config.toml
n_layer = 12
d_model = 192
n_experts = 12
experts_per_token = 1
d_expert = 448
d_shared_expert = 0
activation = "swiglu"
moe_layers = [0, 1, 2, 3, 4, 5, 6, 7, 8, 9, 10, 11]
router_score = "sigmoid"
normalize_top_k = false
routed_scale = 1.0
balance_loss = 0.00143
balance_bias = true
scale_expert_input = true
init_std_router = 0.0139
lr_router = 0.000495
n_head = 4
n_kv_head = 4
head_dim = 64
vocab_size = 2048
norm = "rmsnorm"
norm_place = "pre"
norm_eps = 1e-06
positions = "rope"
rope_base = 1000000.0
rope_fraction = 0.5
qk_norm = false
attn_scale = 0.125
tie_embeddings = false
parallel_block = true
extras = ["capped logits"]
init = "normal"
init_std_qkv = 0.0455
init_std_o = 0.0394
init_std_up = 0.0455
init_std_down = 0.0
optimizer = "adamw"
lr = 0.00203
beta1 = 0.9
beta2 = 0.98
weight_decay = 0.077
lr_head = 0.00758
warmup_steps = 299
schedule = "wsd"
decay_fraction = 0.947
decay_shape = "linear"
final_lr_fraction = 0.0
batch_tokens = [65536, 131072, 262144, 524288]
seq_len = 1024
doc_mask = true
train_tokens = 769000000
steps = 3963
dataset = "wikipedia_en"
Below are experts of layer 2 (counted from 0) of a mixture-of-experts language model. Rows are named router (the router's row for the expert), down (a neuron's output weights, with its number) and show model dimensions 0-191. Each number is 128 + 24 x the weight over its row's rms, rounded and kept within 0 to 255. Numbers have three digits each.
Before each expert's rows: a language model's description of what the expert responds to. This comes from a sample of Wikipedia text that the model never trained on.

# expert 3
Description: Articles and infobox fields
router:078120098158107114123130106085080122124105154121137174104114102129124131124097133151166105086109151193167134095129104125117081122128183105066127164167102133067117122145151117132155152144134136151112114098148074126088124141119098147115122122147118151128126148117122131144107074122104149179136112133134114127116144121084134110118129144134167132156132151119158186124154108134122102121104107120104172125120125151112134126112160129179127124138083134144130160112127099144131136105086104143141109122097107140110100119107105130139121152159123106112109123093100112086155134129070127102
down0:146119116156135127141144114124150099139103175108107118152182133141137098103111096146136118144098112098134109117152128122105117148130078175169110121118153120139115147118135110113156151107114134138107104127114198135146105104148123126082155122118114155145107140125114127076121107136145117092170147129167172112130145149146150080156109151116094139099146104082149111133136138111095113132164101091121106119145085109136145157134128110115084126119132139103066104166110109125135098104106091140140121130091156172130117116168099110147144153119161104136139092150106103154144119142121070062
down1:080168130103136139081144133127096139129111162121112130132172106140115101080118099134131158096114121141143155091144116126126101161129108166091129140140125136092120152141141120138107104166130121160106114114126104137083160148118107148069133195114119129140151108108159158109138110146103164142116136176098120160084146147148129120124170114095116136125144122107125130151135154142151099119161100114108125117099123121113088166132121100192114094128117167155160189132123134122128116132129146143172139117123166135110167133190101140109150116159113113144163123137144128103205129122127147126
down2:150107082112096105093119096147114104124075097128134138093140116119096170113112130158145132118115145135157134120156140136136131132144130137125167106170136136069152142103131157156097134109125100115132101115153103115088122128127091163100159146139111167159160141118111092118107149136084153117122120145173099119094122147105129122123140154099180143117109127148152205118162128136126079107141107136125143173112148141150116120095136128135113120172087122147129148088133116177127134150069161105080125133127144155109114131117125145100121093159140085118098140092081139124155155133104114146

# expert 9
Description: Word pieces and Release fields
router:077126084157111117125134103084080123121099153122138181117113099130125131124081116148162093083117151189166136103136088134124077122127181108072129169169107133074108133145149116132148154143144141146111119109150075130093120153120110135120125124141118159127124139113125118146100085135108151176133112140138118130120147121089133103116125140134168142150129165115161178114158100134124112113103103121103176111123126151112136125103159138179121123136081136154117150118134105136134132114086107146149113118099119144117121117101101129139119155147119095110105124111107124091156144132071123088
down0:130131131153132091069153153086097114134100098100117135183105105099126152105091127142165090065133157158140136106092089103128104126149146104081096135147108147112095123160136135119143128128128142144113102123097092118133110129151135165107100120151118132094094128100152089160138108147123096164156120116156129112107122129104146144112153132100152104127144132122147156126133113125140147126124098142198153090067117112133147107109102149185110120179108121139108121109142128103143143119140105151147116132124174175114132111105114126115147156166146126142074106120119172102125127153106106153
down1:139163085114126106084107113094163105139133141158150125108082154115130155155142131125128111119151158146169138118143156113119175111111133119135138140096136138122142127132160164127140137172138116109085154163142094140132156133110159122120101152130114111120110087129142158182148122095118114147122094127099152090150121112120108148177147102136138123108121098164085100119136107149073129174123135149163104101167104127145104127157113078127148110134166129104078183144105135152141108159129119119099117119140133144058053109099105109151112123126103131136148147107143122152136119129130118078
down2:089135090155116125110138156084105129155135158129130156131136139109128176125059102148178132124136144172142144121127099107180117113104154112093108151162103141096126130163157152104162166159100142121111104135175085096112108143082113125119129143136118127129128137089155124127101148155126128142165143174129149132157132173113125088147123145132153128131106133108175187132115126128139078088111089125154150074123126144082129145088189178140116125126099104108114149091124102132122142138131092132121142123126153132123141145102105113104142156145144123138140108155104131120131139114091152108

# expert 4
Description: Year and code digits
router:074139071140110132103124106090068129140110145114114189114119087128124151115097126138141106083105157184161138123110089143115079122117158092077122176140092125080123126136135127124141156129131142131100146107153078113116139159113131142105120118152108142140138138112112135153125079138107150166141132139132134144103138130112140111132119144114162147147117168114168212108147092144133110131099125128114148098119128148119137110112149129197120111134092145149121169116115101145155130109099120137160144126110129143107144137116108133133126151151115079118111135102095119115135132132084144073
down0:143127149141164175110133132105133110143160118113146094129137192103120087121140130167145134141136124172127130146150113126083147127194111135120083093131115114134139113132085123191113115164139124134092103121140118107120113153104141133089110123123103143112118124151138111131115149126120098117149123122120110146108117127154118132114177117096096115093161116148108088144131129118179110148172105112170091138111144142085141115158110114150119139136131095145114117151134066131119062096143093119056159113148142127171138137168137134136074159131158159123150157124098144114144112123136156154
down1:086154109113101135120108093124136120080120134131124150073127130131140184109072086137132131140136105176140141163167117157140092150133167115127112135163106113113130129183148151075192151087145139163056115137125077087147077142138129146162118135171121107133141125134125100121109087125103125110142134150162136135124128115103122097147138125126135140126089162124128094124119115124133146113123131134134167130145144145142102142095145143134137117133111125122110154101129134102132094141078122137111135127124105131118123081106120143104138121141061103149115106081127118109098134104078121081
down2:101115161145173123119100143126075113127114161119127098082142122180152135044079163136130158141090131130106103169133171164155132152124143080141135129127133141119138122136149159099151112137120124146125122153107134126165124139135132129096112140138109152109139143130111121151109121173135155105138129116154166133149111116111101105148135161122138126107131165103133196152093134135123139171131167144122167101141074145142087153114123128158145114127114157119152124139114158150125168169099142143145132162138121140085101098159133170130158136165147095146105146194118122148150121142142141107

# expert 10
Description: Information in infobox headers
router:079126083158105118125133103076079118122098150128136178105121095127127130126085121147165094088124146189168135102135092132123080119131179108073120166169110129073110131144150111133151158148140133148111111108156078135091116149122102139120124121140124158126129136112114127150105085134105152172132116134137120125123151118092127101117127142140170144152133164121159177116158097136123102115102106122103176118121120146107142117104162137173117129133084137154122152121136098134134134116087106145145117111099110144122118119100102130146122152150128092111107125105102117087158138132071123095
down0:129115123148134122128127148148111117118093141162119155138096136117119093109155111122120103147125085117111142131145141116104166124123093143133104102117116157079151136112117137152121066140148148123136146157145130127120125078143162142162076154102084142154158157147096107154175135130140125178090112143121151110118144162122121130150085119160108139076130138155098115106084128111140131094165115132131094137134179115099090124135137069161134124153122185147105135098148169158139082178120133090143121145119195152096117109136143081086147115123114150130126131115151117135113130119120095138
down1:127117151127142136154096125162165140150132112091119085128158135154157121111112160131112115142134103099077146145138129130143104106146105129138134121078115119154148090103104074143132120139132079125153098141115182137191147121174105146145096132096121121141139115138135146121125204155127099121098167129176134117124120142141164082112101089105141089085134112126105066151072110113138147101155128107106091144118136085162129117142114106081124117135142109115104109152110151129107150166144098084098141118127126109128146107128147126177148116111137135146149132150098126135156132142159144127
down2:150124128098125110111154133066103134134112169117146180119135102130168129182138156140147112112119135137135126130133121076155138147143143111128116104156131115067152122107119113129115164108073151146114137118089086142112154170138145093121087168102099129116133136125131135129103095138116152132107129121157152157108137130123121067139131148147098158125121175115153153135145106115110112143115079169106130113114092118085119122135153160130122122117113145121161153112148092138071103098064106143155107142135124140111140160101132165134118122111126101090102141123123189088172111133098119097

# expert 1
Description: Mid-word fragments and numbers
router:079121086157107118128126103081083127123100151124139182111118099120130136123084115151167097084123143187167138096135090131124079125126183105069123171169102133071112132145147117136151161142141141148109115110152076126089124152125104138123122115142120157127128136113119115145102084138109151174133114133138119124120145119089132099119130138133170139153135159119159175118155100136129105116102109117104173115121124149111143119104158139174121121135083131151115153115133098144134137111084108142144112115098114144118120120103109132140124153147122094114110123106105125093157141128068122086
down0:143137132144123167149115144154152100151143101104123124144141129139134082107143132107128102142111126076073117146148147151117157136163095095138130102114113156146124114136111119144167113130137115113116120160102198112133168105076160122140131151093131109133148129141174147103108202109091111133119163101113130135161138182119134145121049111133121128138143113143119098119141146100135146110124139128148080143119132133134159162133123154087116096112147118112146149105100135159115139148143145082166142145147130107103128174121115120140131124143147134118106141121061078131145101088179121163
down1:133109102106114122118110104130067096125127104139111139148155117113108143113068131141090106099074104151093144139128112088097093134116104105130110118126131176129142090139157120112140140162118116087103112166110110102145134136121106115141154130112110137107144146144128137145133118110104135170144121156120094138099112138143065146144129173099088148142114176131159200101146111134136108156119162136120157106116098132093116124108103131172084126141132150157118123131144113181181146108162161094144158144100125144131126103120128104119148128160155129121072136147114173155106138116110083115
down2:152139168134101135118116149159156150107146137126123094140102131130091110136156173098127126137086134111092166175108144153132151102141070155134171142071156115163100126092138116129145163156134112143156142152127151157166108135116157117106105126116109141133135141135131182097137160130143148118129129103142125183146128127115128150102145138155101132153136123122152099119117139133090162152148121115145084133101098103124118124155111120133121129124172146106170126166126180106149138146168137118176157111103118099161140146144145159090133082120147133100090083159114082140101106073149115137

# expert 6
Description: Conjunctions, commas, IPA schwa
router:075121089156109116124130101082082125123100152122133184116111097123125134130086118147164095084113144190172139103136089129118081125126182104070128168166106130067115127143145120134149162142133138150107126104151077135089126154122106135117121121142118157130125144111124119143105086137112146176131116136135118130119149115090132100118134142135167140152131160111163174117157101130118113123102113117099174116124130148112138122102157141178127123140081131151118154114130102142137128111083106146143116117100122149115124127105108131142124152149124100107109129106102124095154142134061128093
down0:131121145140157101129143165124124145110160139131142139100123101099108133131130131081121124139144153123105090129126124145077156146120144095162106073171143105144081135150103134096107115153161130139141127152116113130106160156156119111104153123139130156123152139130138157137131137143123150110119121160139152090129152148135157140079090136104108149138108162133080082096111119129147109122155096134140135096143130110118144100152141100110161154121166085133063156155102147112168166134163181097130145141163121155144101177106132187078162135106152134084148137122122116113105177141146123153
down1:116110118129129122102147160125124157105155095103139147112150105086105126129103089133156114126106115160142127154160137128122091170155152079128118145178119155094139102148107107121145146087117125149080105124158150111145109164118126125118143150150136089132105174075101138128116126115125151135118153126133132136132146154127131131164153135090124143147142133108155175102140151121141141119079137115147179099101117110123107136087139128152174126160115094122122138120168078146146118090112108126143073170104110174117118124144115143104137102180157113153155127130060134075087134138097153142
down2:205116137119098114145133119102135133116097152122121135123095175132118145140122106089136092117180120126076105132160126115097104156116118104113109116135111090091154145127149110158154122114103147085150120154161095154138116154113169143121111136125127108146159132089142136147148154117160138130181109127129124126127104167110073097118134097131148146096114136136133159124142119128164090153131203110155154111116128140148132119132173146164085105149111126159128141131112131112119133166085095123087112129118138120129165132130150104182115127100121105167089102103146144117117158104065130139

# expert 2
Description: Plural s and word pieces
router:079122088155107117128134102085080125124095152127134186109118097127121134128083115149168098086122153187170132096136090133123076125130183108073121165168108130072112128144150121133154154144141135148106115110149077127089115151125110140122124117142116154125125141109121123144102086135108147175132118138137120127126147118088133101117127142134173138146140161112161177118156099132125110117098111118107176120120127147114140120104162140173117119134081137156124150115135101139134133109084106138144112112097112143120123116101109131139119158149124097112110125109103120088159140131070121092
down0:151152133086101120105152129147156120143116059115102129110171138152110155103165147124073161131103147092132168110141129172127121106129141146114178119121083119133130129157119082132134127172131119099127163142110147167114138133128081106133129135112103119142086151170107140078130140122119102079131157078100104159135130087121156150123112111149119136138115154167120081079127160108146145153130176100167087138117098109159126151167106147079134129104122119121141134118121102124115143114140144135160155127104135095105159147121140081127132124120089128150143097132123180140112133141115126150
down1:100122093113154115123122085109119118147118133121124132139120099121162125090083101107120129105113115147182123135118143079111112169145146131133124165149172154080127123140151150169145123103128110115076118153138140119095133185125139100114166139190131161105118110095105082153116103113131109169153133181146113142107092142156142113126115146086117158122122140114148160112133115134138111139111142124127159107136161169136118122125118155178102082125083145165104125093108109141151108073107117099136122112129138148108125130119120090132108159133159186124156159123153137118149157115087168135
down2:158128143133143157120112139106156135123133126096125074112129130143136134131138189083091124175101094085077118149096119120181173128133105162130131123103134136158149142105129133104088129107121138114140100119088176131151165156137160127118128130113160103121147125146140152144154180127161117131080084105079109134125153104162165117078102116132108134140114141143120061134092123129126141110123117118123070141141140123129160154158082145060105142109155147100172121120106146133096136146127136125123131137149139124144135118125154145154148122123103148108109133129142130145094115142189151152

# expert 8
Description: Suffix-like word pieces
router:079126083155107117128135101084080123125099153120139183115120105122122131128084122147164094083119146192167140098137090135124079122126183104069123170170105131069109129146147116135152159142139137146110119110152076127092122151121109136116123120145118154126124137113125118146104083131109146177134115144134122130120147114088133102117126144135169143147135162118163175118152100131124115115098111118103175112120124147106137120105158140177122121136086131153120148118133101139135134113083106142149120118099119147120121122100105131138121151148119098109106123106097124092154137128065123095
down0:120145093158141139089118117123116120118148090156112144156118131114094127099139145151127104131152123125103114120112108169118193146121153142126147111138113117103141181196104115118152179100131127146083100145136097102124174165092157093149133094090099156133137123091080117107074100130123126129173114118145148110162141148113122136183135156087131138104115157137141152100149106124111102122118146114105185080134120132144133087091122152162120111144114111078121158122095099117122131106091169129126150121130137116142119125108132134124118140125162119161119127156135160104102110089116089153
down1:165153111138152111166123149186135112106126100124112099121121136121137127122197139139115179150118123067102126116125137152138150103127116148175112101086120118151152135104120111132120131149132137106159138157082168097126135152125139122146122108127118120122194087174112154126122115109131115068108115120111128112165126120154076143102117138124103129127134152089107069154120147104128168142109132150122147165156169137142119125154108132107105113119162116162121125164131159135134132138153134110143135157176127079109116131147127100140122121136144150085121168109172150125117149121209109145
down2:116100133119111125150143104098071129150102122093148164139141108143126114092123117109148068102119090173173107115154124122148118165150164101103148135127100109088153140149172146111124128090147113119137102140161103124108112102119098158128145111112135136128102118095096122095160114123122135142140142166140095124144107154112124099106185133092149126133111096125127183147140098131161110120110087129153184133132102171107089153110128112172156088123090118154130125116096095117149166098090124130132118140148093133165122174121114131162123110161092101127115130145153144135133129107090118082